{"activation": "relu", "router_score": "softmax", "attn_scale": 0.125, "init_std_up": 0.0334, "weight_decay": 0.093, "lr_head": 0.00805, "grad_clip": 1.0, "train_tokens": 467100000}
Below are experts of layer 4 (counted from 0) of a mixture-of-experts language model. Rows are named router (the router's row for the expert), up (a neuron's input weights, with its number) and show model dimensions 0-223. Each number is 128 + 32 x the weight over its row's rms, rounded and kept within 0 to 255.
After each expert's rows: a language model's description of what the expert responds to. This comes from a sample of Wikipedia text that the model never trained on.

# expert 9
router [152 137 144 150 171  99 104 105 182 104 104  97  63 117 128 135 122 185 144 158 144 119 108 117 123 131 176 145 109 172  96 120 138  76  90  77 133 114 161 126 148 169 110 150  90 115  92 138 150 127 137 133 107 102 175 164 112 138 171 146 117 136 132  82 200 123 170 139 102  66 182 113 184 153 137 138 118 167 127  61 171 105 171 146 134 135 137 162 145 132  79 131 123 118  89 115 151 116 104  97 114 192 166 147 184 202 173 150 141 101 136 133 102 114  99 111 171 121 130 141 140 176 177 156 112 171 112 123 137 116 117 112  71 129 137 137 152 137  91 170 128 130 142 147  65  94 163 113 108  94 147 140 221 138 118 120 163 153 133 146 125  99 145 191 156  44  87 184  93 135 111 126 139  74  78 125 129 104 127  85 175 121 104 165  97   3  92 129 160  82 105 158 173 139 160 112 168 106  99 132 134 152 112 101  94 134 176  85  62 121 136 106 168 106  75 168 130 132  82 149 136 102 166 110]
up0 [151 120  83 119 136 148 117  86  75 152 135 153 136 158 171 135 112  93 162  82 157  95 135 175  64 116 167 141 132 150 116 158  92 136 127 166 152 112  94 117 180 126 125 144   0  78 143 102 149 119 147 183 126 122 164 145 151 162 150 153  85 168 124 134 132  86 182 141 127 124 129  60  82 121 184 111  89 170 109 145  92 182 124 105 106 113 173 160 126 143 149 136 137  81 233 114 124 123 127 146 141  87  87 156  80  63 140 131 126 170 121 155 122  97 135 165 120 121 103 132  63 123 130 115 198 136  91 120  99 171 174 177 131 196 114 133 166  73 161 169 126 150 141 101 117 139 163 153  69 155  92  37 183 128 158 141 168 120 166  86 129 139 132  76 157 110 169 108 131 111 111 139 148  68 132 143 108 104 135 129 131 103 171  73 128 137 119 141 134 134 138 135 161 150 154 147 139 157 168  85  96 113 123 132  81 128 123 125 132 142 142  92 144 163 100 160 100 112 127 125  70 140  76 138]
Sports and arts words

# expert 41
router [130 141 116 137 134 109 142 103 142 140  98 181  99  54 120 127 104 168 127 113 125  62 127 135  48 135 204 180 110 179 125 191 134  86  81  94 181 113 158 153 145 135 177 120  97 135 160  56 156  81 141 111  76 122 130 159 128 136  98 174 101 121 101 131 139  91 134 119 167  95 166 146 141 173 124  93 129 122 153 128 173 132 136 131 153 104 118 155 227 155 125 113 113  48 116 134 130 152 114 123 131 125 142 125  96 135 145  92 147 109  83 126 135  93  52 186 117 137 124 154  98 152 102 155 143 162  73  75 124 134  91 158  61 134 137 149 111 144 109 178 143 173 116 199 138 125 108 157 157 153 166 159 159 151  85 120 119 107 153 149 120 177 123 145  96 105 121 127 120 136  95 111 134 120 105  83 101 152 105 152  72 160 106 156 161  94  92 160 164 105 157 133 122 120 177  95 145 132  94 154  91 122  72 130  69 150 209  99  52  62 139  96 131 145 169 198 129 131 115 107 110 165 170 173]
up0 [224  88 108 136 139 102 129 133 166  68 119 131 161 100 137 137 115 150 140 122 128 132 128 119 132 150  97 132  67 121 104 120 133  61 142 134 115 182 160 113 141 106 150 130 143 109  93 107 118 110  87 126 132 146 171 128 137 129 120 146 111 143 128  56  82 145 117 127  73  85 142 162 110 125 134 149  93 110 114 103 104 132 150 107 114 152 144 147 178 134  34 139 126 122 143 111 110 119  96 121  94 158 108 187 128 130 166 154 115 144  83 134 128 106 162 135 116 185 153 156 179 103 122 118 130 163 101  94  56 104 153  73  89 110 200 122 157  92 209 129 145  95 135 155 114 104  86 108  77 120  95 129 128 114 157 158 158 167 125 161 156 127 136 171 110 109 109 192 168  84  73 114  93 134 122 141 179 163  76 115 143 180 184 219 141 129  62 101 148 116 150 213 156 135 144 181 160 143  81  94 103 119  93 114  63  95 134 105  84  85 155 114 224 190 117 125 126 130 158 147 126 130 172 159]
Parenthesis openings after names

# expert 1
router [139 202 104 155 188 115 135 137 202 120  99 132 125 104 148 147 111 128 137 116  93 115  71 149  76 169 118  96  84 165 104 127 122 134  82  84 188 176 181 158  97 135 136 135 101 173 171  53 163 136 109 137  91  94 171 173  68 144 146 163 100 136 142 171 156 118 137 124 148 116 146  92 156 140 139  55  88 155 128 135 147 131 165 117 104  84 124 135 173 187  84  95 121  72 159 162  93 125  99  84 107 180 111  88 165 174 196 131 179  75 126 182  96 110  86 176 131 199 156 109 131 157 124 123 102 110  54 142  77 136  97 121 104 106 116 157 135 132 139 127  95 162  41 168 143 100  82 158 150 124 152  64 135 125  52  99 108  81 198 107 134 106 119 149 153 116 115 118 126 112  91 121  97 133  91 133 130 123 139 141 115 126 146 146 127  99  88 190 174 111 136  94  65 141 142 115 139 105  92 121 128 159 120  99 102 118 150 155 112 149 124 124 147 127 178 155 150 150  87 120 113 124 176 160]
up0 [103 155 109  99 138 112  73  73  89 177 104 109 120 159 137  85 112 104 126 148 121 145 181 164 129 143 151 126 156 175 148 121 113 126 117 161 176  80 171 118 107 173 158 189 166 138 164 119 140 126 159 163 132  21  56 157 117 148 120 163 109 126 114  79 141 147 182 142 130 112  92 135 109  90 217  98  96 125 152 129 125  58 141  27  72  98 165  66 178 124 135 103  95 157 145 144 104 131 163  94  61 115  81 157 173 131 164 108 108 150 185 160 136  98 101 148 200 175  83 118 117 153 162 153 140 141 124 139 128 159 108  79 104 128 154 106 136 124 133 111 194 119 126 151 180  64  89 178 109 158 125  98 147 130 133 112 152 119 146  58 135 143 147 196  98  98  84 121 152 152 119 103 172 162 137 150  85 166 116 167 166 127 129 115 123 134 122 151 138  90 114 144 117 122 147  52 102 133  73 146 156 141 187 174 114 147 136 156  93 103 129 111 106 129 105 136 150 150 133 130 167 132 150 126]
First-name pieces after initial

# expert 40
router [172 155  96 167 147  81 134  89 162 130 122 140  94 118 108 143  86 154 135  94 164 129  78 137  94 199 130 124 109 166 117 172 137  52 135  69 132 130 124 149 151 152 174 111  79 125 141 121 170  96 115 155  84  83 122 165  88 166 153 137 105 174  78 102 152 106 135  72 124 132 130 128 131 126 155  46 111 148 151 122 130  68  59 155 126 103 153 116 204 130 139  46  98  91  87 113 110  92 136 140  92 110 123 173 158 190 195 144 162 136 106 155 109  98 111 146 166 126 160 176 142 160 140 187 147 115  96  95  70  93 108 126  77 151 137 113 150 115 128 131 133 178  76 181 155 140 120 145 160 110 186 130 127 139 129  83 143  77 160 110 107 165 130 145 127  79  97 138 162 121 102  69 114 131 111 142  98 131  67  82  90 124 103 155 100  74  81 172 146 112 120 120  89 175 160 127 137 109  82 139 128 154  98 125  98 130 191 111  97  70 149 106 148 137 148 200  76 110 107 159  93 159 163 145]
up0 [122  61 109  87 131  98 115 141  93 148  88 173 178 103 131 118 107 179 108 176 167 141 113 139  71 151 146 146  77 136 208 190 127 125  93 106 145 112 108 118 131 161 187 168 122 144 126 113 141 155 195  81 107  91 164 134  83 136 116 124 118 181 108 108 145  54 201 159 145 190 141 140 108 150 181 109 122 162  95 143 146 161 164 145 134 141 149 125 137 130 121 135 151  78 154 126 112 136 123 165 200 154 107 164 145 120 158 145 157 173 152 106 148 117 128 129  98  93  45 171  95 100 126  91 105 120 136 100 131  90 163 109  51 183 147 166 143 169 150 141 117 121 170  82 144 133 170 139  61 135  48 159 124 125 100  92 122 155 106 113 142 128 135 156 155 152  56 103  65 114  75 172  78 124 119  62  99 100 116 127 138 153 137 141 142 140 117  85  99  81 120 148 169  71 148 103 160  92 144 126 126  81 122 124  73 122 153  72  55 150 141 142 126 122 142 167 140 121 132 111 154 110 163  90]
Year and number digits

# expert 50
router [141 109  64 107 134  89 149 123 136 130  76 137 125 138  82 127 121 188 120  96 119 119 107 132 106 145 162 149  97 164  93 165 176  95  93  17 161 135 135 133 129 107 187 148 105 140 155 109 162 125 140 146  82 127 169 163  78 152 135 161  85 130  85  85 187  96 181 120 153  85 208 167 133 116 144  86  86 142 152 114 166 124  97 129 131 125 133 133 189 186 112 138  96  88 124  67 147 123 123 133 133 155 141 132 106 149 154 129 129 116 109 141 104 152  94 166 174 161 125  98 115 149 102 161 148 139 102 137 115 117 135 172  80 171 150 126 163  99 143 159 158 184 158 139  90 112 115 112 124 102 199 131 135  84 108 119 145  78 145 126 160 142 131 220 135 103 137 173 131 140 138 126 119  86 106  91  88 188  85  96 139  79 101 152  67  70 138 182 127 131 159  96  78 132 163  62 133  94  88 119  73 116  91 122  79 117 188 139 110  53 139  90 156 126 140 153  93 126 128 154 104 152 212 132]
up1 [128  98 121 129 166 139  55  94  82 143 128 176 123 145 124 168 106 196 117 116  85  99 147 116  88 148 128 214  76 142 188 192  72 126 138 128 162  57 143 167 171 132 132 172 130 129  92 118 110 112 103 129 146 113 105 143  77 143 116 141 167 152 117 118 124  88 199 101  94  74 147 101 126 140 152 140  97 120 167 159  99  91 107 153 108 122 170 149 155 113 154 148  75 154 102 129 121 103 115 155 118  97  95 111 140  77  91 114 160 171 152  82 159 112 116 136 146 132 148 111 149 115  99 131 178 130 159 137 150 146 136 106 116  88  88  90 157 110 102  82 123 166 140 149 150 113 157 165 115 127 120 118 215 185 140  66  82 138 103  76 132 160 155 156 152 161  99  90 170 129  98 149 125 131 108  98 108  93 162  98 129 128  76  92 176 125 167  67  94  89 110 116 158 205 143  34  95 162 159 123  87 188 144 115 134  79 174 129 124  86 141 107 113 102  97 157 109 135  72 163 132  98 182  77]
Numbers in sports tables

# expert 15
router [136 132 110 198 149 111 138 130 142 124  87 144  75  86  93 166 117 146 195 138 164  67  64 132  92 129 170 140 128 142  62 128 130 119 117 126 169 175 166 117  71 173 157 162 112 171 140  48 168 101 127 100 104 123 188 145 134 110 133 158  97 160 108 150 125  70 160 127 126 116 170 125 145 142 155  88 141 159 131 157 165  74 139 112 131 129 114 138 135 137  81  80 127 129 108 114 156 117  95  91 123 114 124 111 169 124 162  85 136 102 111 135  82 132 124 168 128 146 187 175 139  93 142 155 182 201 117 146  88 184 149 196 107 149 156 107 106 142 103 138 145 143 132 179 181  85 116 170 106 130 155  50 153 129 117  91 182  90 124 108 112 142 162 149  87 138  86 134 143  86 170  84 153  83 121  97  92 158 102 131 166 153  60 147 101  91  89 159 177 101 150 131 102 123 187 118 145  85  99 170  82 140  94 119 110 183 129  61  88 124  41 107 152 156  84 147 136 151  95 101 120 139 144 149]
up10 [178 107  90 112 141 121 114  99  90 180 120 156 108 171 166 168  84 125 122  54  89 151 138 138 142 130 132 140 154 130  87 134 147 148 222 108  95 138 155 134  62 178  84 137 148 131 132 137 174 121 132  83 122 174 111 109 112  72 126 138 168 143 138 154 143  43 139 111  91 134 119 158 237 171 140  45  95 145 100  72 135 148 115 118 176 121 142  99 171 113 198 176 115 161 149 167 131 200 119  69 140 100 166 137 108 137 173 127 160 111  94 116 184 125 134 153 143 141  95 114 127 220 148 185  43 145 130 126 126  98 137 140  92 103 111 121 113 112 136 137 101 122 103 149 129 127 147 104 168 111 147 118 104 119  73  81 123 149 108 186 177  91 139  94 154 130 122 130 133 135 110  96 127  77 107 128 193  98  77 120 123 121  81 163 102 120 118  93 196 125 123 163 186 114 157 112 149 127  89 139 106 108  94 166 138 137 154  94 156 161 128  83 133 149  67 127 119 147 120 128 121  91 139 152]
Possessive and preposition phrases

# expert 19
router [137 114 137 173 142  76 126  83  97 124 145 159  50 135  99 129 115 154 164 113 176 149  95 149 144 151 125 161  98 182  96 161 137  97 107 104  96 128 154 117  79 203 172 119 118 172 131 138 201 128 100  97 115 117  98 147  94 144 148 159 123 146 135 116 133 128 186 107  70 144 198 145 137 163 146 137 126 144 150  89 151  99 135 148 146 167 151 153 143  92  80  50 104 145  87 122 139 157  57  87 140 210 159 172 136 193 161 117 107 129 130  88 136 121 131 103 157 117 111 144 125 124 146 170 158 155  76  73 104 122 128 107 122 146 125 170 182 137 142 187 145 137 151 206 114 131 115 132 146  76 168 114 148 131  97  83 123 114 117 137 109 140  80 175 137  33  83 140 138  81 104  87 108 122 133  36  85 109  84 106 145 111  93 182  82  83  92 171 159  80 128 111 150 111 140 122 157  80 122 152 133 167 106 113 129 161 177  91 128  74 100 110 120 152  75 146 115 158  96 151 135 166 138 129]
up4 [165 128 144 164 100  93 120 137 113 102  77 126 109 180  92  77 152 104 135 130 118 170  96 140 123 110  93 102 152 182  99 130 135 162  75 112  95 149 147 184 162 134 128 124 116 109 180 123 127 115 119 123 154 119  86 140 179 178 149 134 123  98 123 156  80 103 103 124  47 120 185 120 137 190 100 157 107 146 120 180  85 138 164 113 103 168 173 179 129 181  96 121 108 118 143 106 131 133  96 158 119 142 116 133  83 153 142 107 155 154 136 133 137 200 126 145 107 130  61 150 133 116 101 142 153 102 112  95 135 120 115 139  86 143 100 203 158 138 119 174 106 102 133  93 113 176 107 132 140  86 207 145 164 118  58 140 180  89 138 124 165 192 128 145  71 115 148 187 103  57  85 176 158  50  98 117 136 141  75 102 166 134  70 147 107  70 147 105 122 117 126  86 119 194 171 109 121 138 118 178  84  96 106 150 102 154 168 126  17 161  73 143 144 119 130 116 139 125 156 124 111 106 150 104]
Institutional name suffixes

# expert 21
router [106 150 148 130 140 125  99  81  96 164 120 150  88 134 169 162  61 136 189  83 112 160 118 192  97 156 128 165 123 118 158  94 136 123 119 124 106 171 128 132 137 156 113 167 140 159 205 128 147  71  82 129  79  77 115 155 108 127 126 127 144 130 116 131 177 130 165 129  84 170 141  99 159 166 129 150 109 116 156 107 154 121 117 101 130 167 123 146 129 103 128 103  70 139 100 114 137 164  92 102  78 142  89 154 168 188 126 130 129  91 146  91 101 122  88 106 166 144 120 134 152  77 159 143 130 159  97  67 121 105  95 165 136 175  98 132 115 172 110 159 174 194 129 132 158 134 106 139  75 113 185 140 106 186 114  96 124 113 132 142  72 154  59 146 141  55  85 127 144  59  99 110  88 140 112 132 120 141  93 127  88 157 105 113 100  53 134 150 157  32 112 176 148 149 124  95 182 133 124 191  78  88 130 115 116 136 176 120 172 107 125  93 145 189 118 150  86 185  91 187 135 208 137 141]
up0 [ 96 206 139 141 139 132 169 106 122 135 163 119 109 116 127 127 106 123 135  74 117 162 146 115 137 142 127  67 105 130 158 157 170 141 131 160 153 145  88 112 179 162 145 139 147  83 114 108 124 103 160 138 147  86  97 164 107 117 120 135  98 105  94 131 187 110 167 125 176 126 120  51  84 155 159 100  58 160 151 124  94 136  84  95 187 146 182 141 188  81 111 139 157 145 127 130 100 153 110 146 185  54 133 174 104 207 168  53 107 156 140 136  90  70 104 159 104 116 155 132 145  50 105 150 106 157 154 123 132  54 140 194 160 157 184 120 104 145 152 176 171 103 106 139 108 127 115  96  95 121  72  65 173 151 148  52  91 124 110 103 162 100 149 177 146 106 121 165 180 132 118 149 148 123  72 146 109 136 187 157  80 154  91 102 149 183 129 111 123  77 129 120  92 134 131 134 127 110 120  62 162 155 132 113 151 118 134 110  98 107 161 124 150 165 125 183 115 151 110 129  89 108 100  85]
Latinate word middles

# expert 37
router [159 143 124 108 204  76 141 116 154 122 124 165  93 110 112 118  99 153 106 119 173 135  94 114 108 147 140 129 108 194 126 152 140  35 154 122 114 101 145 116 107 194 183 125  97 144 136 137 207 127  90  93  93 126 108 150 155 203 103 164  88 156  92  85 193  85 119 153 127 134 150 128 138 135 151  76  40 180 185 121 136  78  68 161 140 139 141 144 185 118 145  53  95 102  82 117 124 155 106 122 129 112  96 183 149 202 138 145 121 102 127 142 127 127 122 121 194 135 140 168 130 157 109 167 178 158  99 150  79  87 112 177  73 168 169 147 162 156 102 179 122 153 105 149 143 141 111 124 141 100 146 112 145 144 122 113 189 144 120  88 116 162 106 148 136 100 122 117 161 145 103  73 104 133 110 104 122 138  95 104  83 155  89  81 114  41 131 157 158 105 109 154 117 121 103 152 161  76 120 133 149 144  96 130  89 134 188 113 111 125 140  65 144 158 139 194  96 117 111 166  76 134 147 150]
up0 [197 135  94 139 176  92 109  99 195 153 116 110 116 136  77 114  86 178 142 143 137 148 130 121  97 104 155 154 101 137 135 129  92 157  86 137 128 127 147 234 116 116 174 167 101 162 156 105  75 114  94 113 108 137 121 194 145  92  76 137 152  89  98 127 161 132 164 140 187 107 138 125 156 184 188  94 217 119 119 150 112 111 123 115 119 100 156 100 117 141 136 170 120 159 122 127 158 102 135  99  20 100  94  65 203 132 141 137 137 104 112 174 119 152 110 111 147 166 210 143 215 110 101 138 132 131 126 177 170 104  68 172 119 139 169 169 124  98  93 144 123 144 109  88 122 122 142 132 100  94 133 101 137 129  89 160 117 122 145 132 146 136 106 108  94 155  90 170 149 137 154  96 120 120  93  70 112 127 159 166 197 116 149 160 105 147 118 121 118 100 118 153 123 149 127  98  99 120 148 127 113 199 151 116 151 152 130  60 130 118 166 134  98 125  58 108 167 146 133 158  78  80 118 194]
Institution nouns and years

# expert 44
router [109 146 130 142 123 149  84  54  85  91 144 208  45 155 138 155  87 134 112  92 104 175 123 190 130 167 113 127 119 174 130 124 115 120 125 106 167 132 142 162 114 158 111 138 154 110 196 119 160 139  81 125  88  67  91 128 121 129 109 148 148 161 130 106 199  81 173 129 118 129 104 105 147 163 108 160 120 106 150  87 186  92 108  78  90 132 112 151 136 125 126  92 111 140 120 111 166 138 140 106  97 160  79 189 190 177 141 131  84 103  93 132 108 109  78 197 158 146 117 166 175 131 117 156 132 167 113  91 109 107  85 132 129 121 165  80 149 118 140 183 162 185 101 113 128  70 108 167  84 122 147  75 169 156  83 118 139 116 136 103  68 116  94 131 191 121 113 112 131  95 103 114  60 143 110 169 107 139  85  86 123  98 137 142 160  52 145 152 162  73 129 199 150 138 176  97 167 136  89 195 125 111 150 101 124 131 169 121 134 138 104 159 141 169 151 153 103 159  90 186  90 113 139 117]
up4 [142 146 115 200 164 106 147 158 130  97 160 121 132 154 101 126 120 109 171  75 103 152 105 159  95 172 109 130  91 126 114 106  97 103 103  88 117 229 154 123 113 139 157 115 169 142 145  48 171 176 126 148 164 127 132 144  89 155  77 162 140 113  98 129 171 154 142 121 126  95 113 135 172 121 106 103  66  80 146 160 107 110 144  89 112  93 151 153 201  92  95 106  86 107 127 112 157 208 122  74 123 130  93 105 132 153  70 162 112 131 121 159 143 110 137 179 151 155  90 100 155 136 141 170 138  90 133 122  90 105 103 140 133 108 165 123 133 109 123 163 159 133 138 154  88 120 110 164 118 105 158  87 115  66 123 114 121 133 139 115 140 146 153 134 200  98 143 143 214 109  77 126 122 189  84 115 130 146  62  70  68 180 127 107 120 119 137 107 189  76 135  60  49 130 176  87 179  55  99 121 153 157 145  96  83 119 149 105 167 129 200 104 122 123 126 150 144 165 121 137 146 112 148 105]
Inner pieces of rare words

# expert 23
router [170 158  75 109 177  93 122  87 147 107 127 141  97 104  87 135 103 127 158 121 164  89  82 141  97 151 194 172 144 167  96 127 125 119 110  87 142 100 117 164 130 145 159 167  89 111 150 103 141 132 104 146  99 125 101 178 113 163 136 169  99 177  54 129 170  13 146  81 138  99 139 176 157 113 135  74  79 158 141  98 156  49 111 138 113 133 123 153 188 144 141  73  96  80 121 134 135 160 113 138 140 129 135 173 120 112 191 100 114 123 131 190 101 162 113 185 140 140 132 121 118 122 145 196 167 157  35 102 124 114 147 126  86 184 145 140 152 130 177 126 125 120  78 150 164 120 117 107 153 121 193 111 138 132 133 122 161  70 144 109 116 151 128 127 141 104 112 163 149 154 133  71 114 126 145 138 112 181  94  89 128 116 125 142  80  54 134 179 149 139 139 147  99 144 149 130 173 102  67 117 132 127 141  70 102  96 191 136 163 100 133  56 162 106 110 145  95 141 119 201 160 139 156 158]
up0 [215 157 128 119 143  81 141  99 150 111 148 116 114 125 115 121  98 137 143  65 159 110 121 174 109 154 125 146 128 120 135 146 138 115  75  83 137 149 153 158 115 198 179 120 131 136 169  92 150 109 121  97  61 112 204 118  98 164 166 190  61 144 144 116 134 105 137 104 119 131 171 124 138 189 155 109 162 122 151  88  97 177 127  87 128 156 176 143  95 142  99  99 132 157 105 147 200 174 106 137 113 131  92 117 151 167 142 115 158 118 113 148 113  95 103 146 163 140 125 158 177 215 162 109 119 115 118 134 135 106  45 174  73 188 128 196 162 121  89 134 135 164 104 175 161 100 127 150  83 131 148 108 170 115 123 118 164 126  99 103 115 144 160 200 138  70 115 110 136 118 134 120  99 143 137 119  55 157 108 133 182 190 114 164 115 101  69 138 130  78 146 124 100 138 205 145 113 128  94 131  91 163  81  86 118 157 135 104 101  79  99 118 159 195 143 137 126 111 147 133  69 155 188 156]
Table digits and existential there

# expert 63
router [117 150  93  96 128 121  99  65 148 102 115 141  71  80  66 156  61 113 147 165 110 110 141 123 152 139 113 111  75 175 136 170 187  85 124 111  98 107 141  97 110 183 125 101 111 132 133 107 191 126  95  99 111  80 128 194 133 156 109 133 126 144 119 117 160 117 141 118 107  80 196 178 135 170 143 117 117 166 139 114 151  90 155 126 127 132 107 159 171 130  97  86 119 118 138 144 139 167 105 119 140 179 165 182 111 175 156 107 185 129 109  92  98 128 131 109 150 108 134 131 122  81 160 135 152 117  91 103 122 123 104 191 119 172 132 132 150 110 165 200  81 146 129 159 140  83 102 139 104 124 128 105 180 123 156 116  91  85  92  86  56 151 134 195 183 117 130 130 124 159  92 121 155 153  53 125 112 128  81 145 164 154 139 202 112  31 117 139 165 110 104 157  89 119 131 135 123 111  74 160 149 137 109  83  82 170 185 132  99 101  98 100 196 131 186 159 123 172  88  82 119 120 177 181]
up0 [197 109 104  81 107 124 149 151 125  93 126  80 130 125 114 161 120  86 108  97 159 134 111 138 110 132 175 120 121 117 127 134 190 153  69 123 104 104 152 115 131 139 187 159 101 131 196 124 113 148 164 183 108  62  98 121 108 193 127 158 132 148 105 117  87  96 121  10 107 144 141 122 147 148 122 135 104 164  88 109 154 162 129 150 114 179 159 155  74 100 147 101 112 111 165 147 188 107 146 124 104 144 163 127 109 127 156  17 117 121 126 174 105 151 144 129 151 186 124 162 145 129 149 142 141  80 135  13 135 215 113 159 148 168  90 133 162  56 159 112 134 100 154 182 136 134  99 177  97  66 110 125 147 148 116 137 140  92 127 158 138 124 124 136  83 142 165 112 158 143 128 135 122 119 104  92 156 140 117 117 115 161 139 119 159 176  79 189 130 103 119 102 110 150 143  55 138 176 118 129  72 126 157 132 113 144 146 139 129  48  79 134 149 152 120 122  92 164  90 153 135 181 111  97]
Word-final Romance endings

# expert 33
router [141 157  66 107 118  99 132  96 179 164 148 169 102 121 121 169 122 102 138 110 128  78 119 117  97 180 110 133 120 139  87 188 123 153  52  99 119 142 132 144  68 141 116 165 114 182 145  82 143 126  81 104 138  69 127 144  93 152 135 137 135 145 137 149 129 135 125 106 155  72 185 139 159 133 140 148 143 181 154  37 231 135  86 144 142 135 132 158 114 136 108 110 104  86 150 160 144 108 103  75  71 198 123 144 149 184 154  86 188 101 131 164  88 146  82 137 165 176 107 131 134 133 147 109 168 161  73  93 155 138 134 115  89 163 121 136 137 120 135 133 173 116 102 160 107 121  87 168 136 123 143 147 130 158  54 102  91  79 135 149  67 121 113 160 123 117  83 114 126 141 138  80  93 112 116  77  86 116 110  71  91 152 148 161 114  70  67 153 166  49  88 175 129 109 152 103 195 121 113 119  72 191 114 123 139 119 143 114 147 117 102 138 121 156 112 145 120 175 112 165 115 164 180 161]
up9 [ 96 154  95 116 151 105 105 120 124 109 164 114 113 112  78 151 175 173 142  75  82 102 119 158 144 157 136 139  41 145 151 204 132  98 161  96 122  76 172 138  95 165 110 160 131 128 116 113 119 147 199 184 102  49 156 147  91 172 180 167 113  95 154 151 114 125 152  86 144 131 162  70 158 192 149  42 117 147 132  57 137 156 173 119 138  74 116 115 169  92 145 161  97 121 133 120 184 144 151  96 117 113 148 136 187 155 104 112 141  61 101 135  81 108 114 120 187 149 178 112 134  87 109 196 112 175 158 147  90 176 121 141 101 135 132 125 100 146  42 187 168  73 128 128 135  96 127  43 121 135 173 118  95 113 133 161 114  64 130 173 112 136 129 148 139 134 119 125 153 138 125 113 154 119 147 176 172 115 141 115 143 126 139 123  67 115 149 107 163  56 121 160 133 136 156 102 191 159 104 122 155  99 137 121 144 148 116 130 113 108 138  99 137 137 132  94  86 183 148 104 148 142 133 101]
Place-name inner syllables

# expert 34
router [111 129  57 171 123 123 123  81 110  84  97 186  87  81  98 146  96 123 160 130 134  55  90 145 100 212 152 133 101 183 114 153 190  91 120  49 185 165 175 109 110 166 197 158  94 134 116 141 135  99  38 122 121 103 167 173  68 154 171 126  90 147 105 111 140 130 161 107 133  34 175 129 122 117 112  80  89 131 159 138 165  89 141 139 142 127 157 101 199 135 116  81  99 117 162  74 125 154  86 167 133 175 139 124 127 163 133 115 156 119 114 127 106 139 118 150 154 151 134 146 102 115 154 173 155 160  62 101 152 142  94 156 103 165 172 146 153 176 123 128 146 165  94 132 137 118  93 132 159 115 148 110 157 127 114 157 128  99  70  87  72 125 131 151 103 112  97 141 161 105  82 141 173 117 111 105 121 117 149 106 159 104 103 137  64  72 104 136 169 146 186 146 129 141 136 119 187 100  96 139 103 143 142 149  93 116 174 115  90  94 107  75 156 167  85 160 108 114 105 119 147 130 174 121]
up0 [144 133 127 125 133 101 101 131 134 145 177 145 177 130  94 119 163 114 113  92 166  92 111 157  80 108 190 175 102 146  79 180 107 138 124 115  97  98  98 114  80  81  76 119 104 141 144 117 159 100 135 138 124  57 149 174  57 146 139 173  55 113 104 152 164 110 154 117 104 128 152  36 112 142 164 147 146 168 111 115 111  96 198 160 113 127 203 126 105 128 156 103 103 133 109 114 146 176 145 122 131 132 151  85 150 118 109 102 138 133  79  87  77  88 115 147 119 148 155 147 215 191 127 146 143  99 126 179 127 151  51 129 109  95 100 155 134  88 155 129 134 119 144 178  83 124  96 135 123 139 156 151 142 142 169 110 183 135 166  98 120 193 154 142  98 109  87 156 155 105 107 146 147 168 163 155  97 164 137 163 131 188 113 209 114 169 177 104 113 128 121 110  92  89 136  79  77 140 150 138 122 140 138  83  68 121 127 153  58 101 198 167 113 158 144  80 127  98 123 173 100 122 126  88]
Table cell separators

# expert 31
router [127 160 123  98 153 124 144 140 174 132 142 146 124  32 112 208  73 171 157 129 119 119  51 114 115 186 137 168 114 170 152 107 142 100  80 106 164 141 148 148 116 134 117 129  92 138 158 103 174  65  66 170  64 139 143 148 132 136 120 178  97 139 126 188 179 150 153 139 137 129 162 162 107 190  83 128 151 163 172 136 199  95 131 136 133 147 101 158 156 189 102 128  71 128  60 114 125 147 140 109 128 164 124 143 136 194 147 146 123  68 135 140  99 143  64 185 164 163 115 128 130 153 146 142 136  85 105 115 148  98 105 119  95 151 132 125 160 118 114 137 114 166  81 155 106  77  92  97 154 128 126 125  92 118  93 113 157  63 132 120  97 104  80 152 199 109 114 163 130 130 116  84  96 174 122 125  89  94 120  73 119 117 147 211  87  80 100 115 144  89 107 126 150 157 116 107 140 113  34 140  96 146 119 138 144 114 165 135  88 134 154 110 209 133 110 146  96 136  85 133 147 138 170 150]
up0 [123 171 175 147 132 123 103 128  84 161 145 153 137 103 154  97 159 134 103  93 154 151 138 143  94 141 111 145 146  88 138 160 131 148 103 180  96 162  45 146  83 166 113 127 118  87 117  61 121 128 112  53 124  86 157 112 149 133 110 143 136 161  90 123 153  84 144 127  87 113 142  80 116 194 193 161 129 134 205 139 149 102 164 133 175 137 140 157 159 134 103 110 208  99 118 106 222 142  91 107 125 167 193 162 212 175  81 136 159 133 161 106  57 161 120 110 111 124 125 180 170 140 102 150 200 157 151 161  92 100 131 112  64 181 107  82 148 181 104 156  95 153 159 154 124  84  77 118  61 132  92 121  94 134 142  60 125 124 120 124  90 129 139 179 122 130 164 126 150 117  62 142 144 130  90  98 120 124 103 102 120 131 119 119 147 135 159 146 116  67  55 131 157 139 127 145 124 111 138 127 146 104 126 140 134 210 144  98 133 127 147 160 127 143 167 153  94 144 128  75 105 106 113 127]
Capitalised name continuations